python train.py --num_hidden_layers=13 --hidden_size=160 --n_experts=32 --experts_per_token=8 --d_expert=64 --d_shared_expert=0 --hidden_act="squared_relu" --moe_layers=[0, 1, 2, 3, 4, 5, 6, 7, 8, 9, 10, 11, 12] --router_score="sigmoid" --normalize_top_k=true --routed_scale=2.83 --balance_loss=0.00256 --balance_bias=true --router_logit_norm=1.5 --n_groups=4 --groups_per_token=2 --init_std_router=0.0244 --lr_router=0.00126 --vocab_size=8192 --norm="layernorm" --norm_eps=1e-06 --tie_word_embeddings=false --optimizer="soap_variant" --learning_rate=0.00234 --beta1=0.95 --beta2=0.99 --max_grad_norm=1.0 --batch_tokens=32768 --max_seq_len=512 --train_tokens=252800000 --max_steps=7715 --dataset="wikipedia_en"
Below are experts of layer 4 (counted from 0) of a mixture-of-experts language model. Rows are named router (the router's row for the expert) and show model dimensions 0-159. Each number is 128 + 32 x the weight over its row's rms, rounded and kept within 0 to 255. Numbers have three digits each.
After each expert's rows: "mostly gets" lists some tokens that are sent to it at least half of the time. This comes from a sample of Wikipedia text that the model never trained on.

# expert 23
router:134149100140103072121122166113093117123168145153107142125120126138119088107193112108187094068156095123136166165140110071092075076114090182154137199124132148169093088130109107135117119130163155148103087142120142144113114135119140109159115192164152114131158115172109185120160155109061093103178117200128099184129066152154062153164063127115116126098190118130130114096124150186107096142169192112081120055138104128128089096122154155127149177096123082185096114150126155075142124149153186
mostly gets: "°", " 11", " 10", " 9", "′", " 12"

# expert 19
router:182119102105087110146071140131173145157114167096113131170112095138116143111142120156157099047116117106113052172106152148171115129062095083135143171133103115168174083117122111174169187100179143142130138129118124171106129142096163103124117104163135135155158180133160136102140117144138077108148126135147109122209183151075114127100133131190177067066110086136169117128135154114142095092085186057119147108109108108140166057190162121114149139116141084153070113101140101084115142187146173
mostly gets: " (", "|", " \"", "/", " /", "\n"

# expert 28
router:131182102107097128154127122139078108109130170114171102093113118124117141170162104168047172167126121161150134110129108195077129125166138112180094098130147122033131133109113086119157158162091156117099130176125093111083118142066097144163168096156111104075137178164132045075153140164186162091132119122123123116072177127113149083142119121095147186173136102148118097158072113077148181162110153156153148151125178130111097180104147106100128074144118177125126170140130072116121191136171115
mostly gets: "ap", " other", "ep", " of", " in", "ab"

# expert 17
router:185171057076145118152064132124134097114140142054114150160101136112104125104124098128178074073171095159120098146086157154101158116117096099144120131134131101133123130174155131137122193126163185084147122134138156147087123137072154110154080128132121151156158118176133150150089138154121078150131172121107125086125128191139109116085156133167143092069134104161181121107147160136132086138103123055167148062149077131124181107156164078148143051138193131161090079087133129084158164180134186
mostly gets: " (", "|", " \"", "\n", "/", "°"

# expert 11
router:144110131046105130188158170134162114122080111078148126078095090114110100124093118222076182107098140106213160155130143192132058139152159147153163082143130120107139139127116103140130129132082163116169130179157119056129131136117126140107108091116127124139139129147099104133122143168164083076114114141147146075147147149150158136111087119098154158152055136101103092114069150105164160134155015156126155201143095175096122163138123132110129153177127123168170144165148136114116150083106113
mostly gets: " of", " during", " into", "ley", " from", "is"

# expert 8
router:152103125103139199155123162170099128108154154172180133053116111110078131184069137178037138070090170168113110166120145146135132200124148127133109134082141091121093130076150118126164132173142118081179127117089171120140160128135131157094091147108106113049084125196131113155131093102074141090125181101131172048106133118128179183117144147152112145134093101148164122138119128109108096081109085161126134143109141128108072080124132136090129130157139154119206143107109143141161119074148075
mostly gets: " of", " de", " into", "is", " from", "gh"

# expert 16
router:180133125144117131109047107120088137135108096091097120190161177138122092143176140113192132144177079065088080120123111126124134104085097099137160137130123144143129129166094140140081114107191144121092089111124139130075090197157174072152159132181170106193137137113159201174169133083115165160186175166117111135149071108148101132131107102112142066149159120189109144110162174145138111127132111096162130117128087138119078139121084179078133154131122100104115125161116096089110070200119160
mostly gets: "^", " |", " Cup", " −", "_", " won"

# expert 22
router:147188127105125099103075143129082065100132119128152115158161134169176078097162173119164099111121131147093142102129169073164133114080098115115127166064156116178076125172112166158096125106206172109120118104106106209087106109152116172141115163170109168187118117143090204189124109125136096170104152153151094164129093158159114084149126107109150123086150043092124116110175099143140086076172161112113138121101091118167155127077115135159122162106137107104120104128147172067135103166175147
mostly gets: "|", "°", " |", "′", "″", "\n"

# expert 20
router:093112145099099105163147174130166076084080197099130124103041053102108127136081117192113128151083162111169191133125134124147092122185177178137123117170119097095131103082115086142164114114059120158156168179150158106151140162138131125108120088093099110075139156138116071127141166137189156116155073116139137089163120132130147155154122151117160165138093180134105088121081113134134155158071092158114162190159151151100123133151132120148105126165141157138163162107080139129074150034107128
mostly gets: "na", "ie", "ma", "ian", "ck", "ne"

# expert 10
router:074089203064117145120152217113176142150154145090077136121130098138100173116111100145114090174106144158138124148123128123151163116135217066151115151103101120150115112133123121179139138115098100175211153183143121086113094135126089196089069120124108100175179132183140149076155130190109084134067117157132163134152139132111125085145060174094133115119145082111173086115096141110154090120100129124124166182131132098136154090102150113139132091184123083120086120128132071082129145127150130
mostly gets: " La", " Am", " V", " Ne", " Gu", " F"

# expert 9
router:126105180104094116115106132109183165172146133121085159134152120134136095099087138167133134228155178090099184133088154089161150118140199131151098133155159120156160116138076106176116125127077119166174188142167153100107092157123156187060062122133141136129169113089097148096113114180131123179096080130173143167135157141144122091138142154123103098166106104111174134134135123185141079086068154146176131173176122100087142082080154094148118111098194081134117133062120090136134117109109092
mostly gets: "ci", " La", " Am", " V", " Ne", " Be"

# expert 14
router:043089156081090124110182149122146151155188126115110183091137109140110097122068128134157110137070186082107176163077092095133103083130206158121125127142143109168119130137104106149107155151082076187133178158153130095163128123106093150067064139108118160123181085103135148050155152189175100114089105139114150156177192134112157104150113152123117148156103129158189118153047163162136102108072154116140127139158114111102156058130131116154101094148116121108132118100110148116107113123098147
mostly gets: " de", "ci", " La", " Am", " V", "\\"

# expert 31
router:166163092149179128151213103167123065141071078147136163102067186075155124143107121148149132128113114163139132162151141148083100169162100147119110115148124143074154176124183132058196140127087149101136051124126104064162130112137162106173145135114101154072083164112118094117099140167121140130128175085109163100122191090101096163064109122128136105110134140085058102117135114106140187160125140164092161123073192158136126144171127149199134095109119151155111131140140140143128185116139136
mostly gets: " him", " film", " book", " films", " of", "ness"

# expert 24
router:108109076157119139123215098119119138150086124169151130101062089096140206117141142107072124142156098123136153123143098156109119203158073168111135043162139135092141153135114118100177120157099132142141140201091086112170131145091114118143170120119151150090104129117183039113100145145125155129131102092034107095123168135121141123073173137151117141184140141132116105171117103127092179156154115163149126154127184163197102164146119129130095131141133168130159113120123063178088148084145076
mostly gets: " military", "om", "ability", " films", "ep", " other"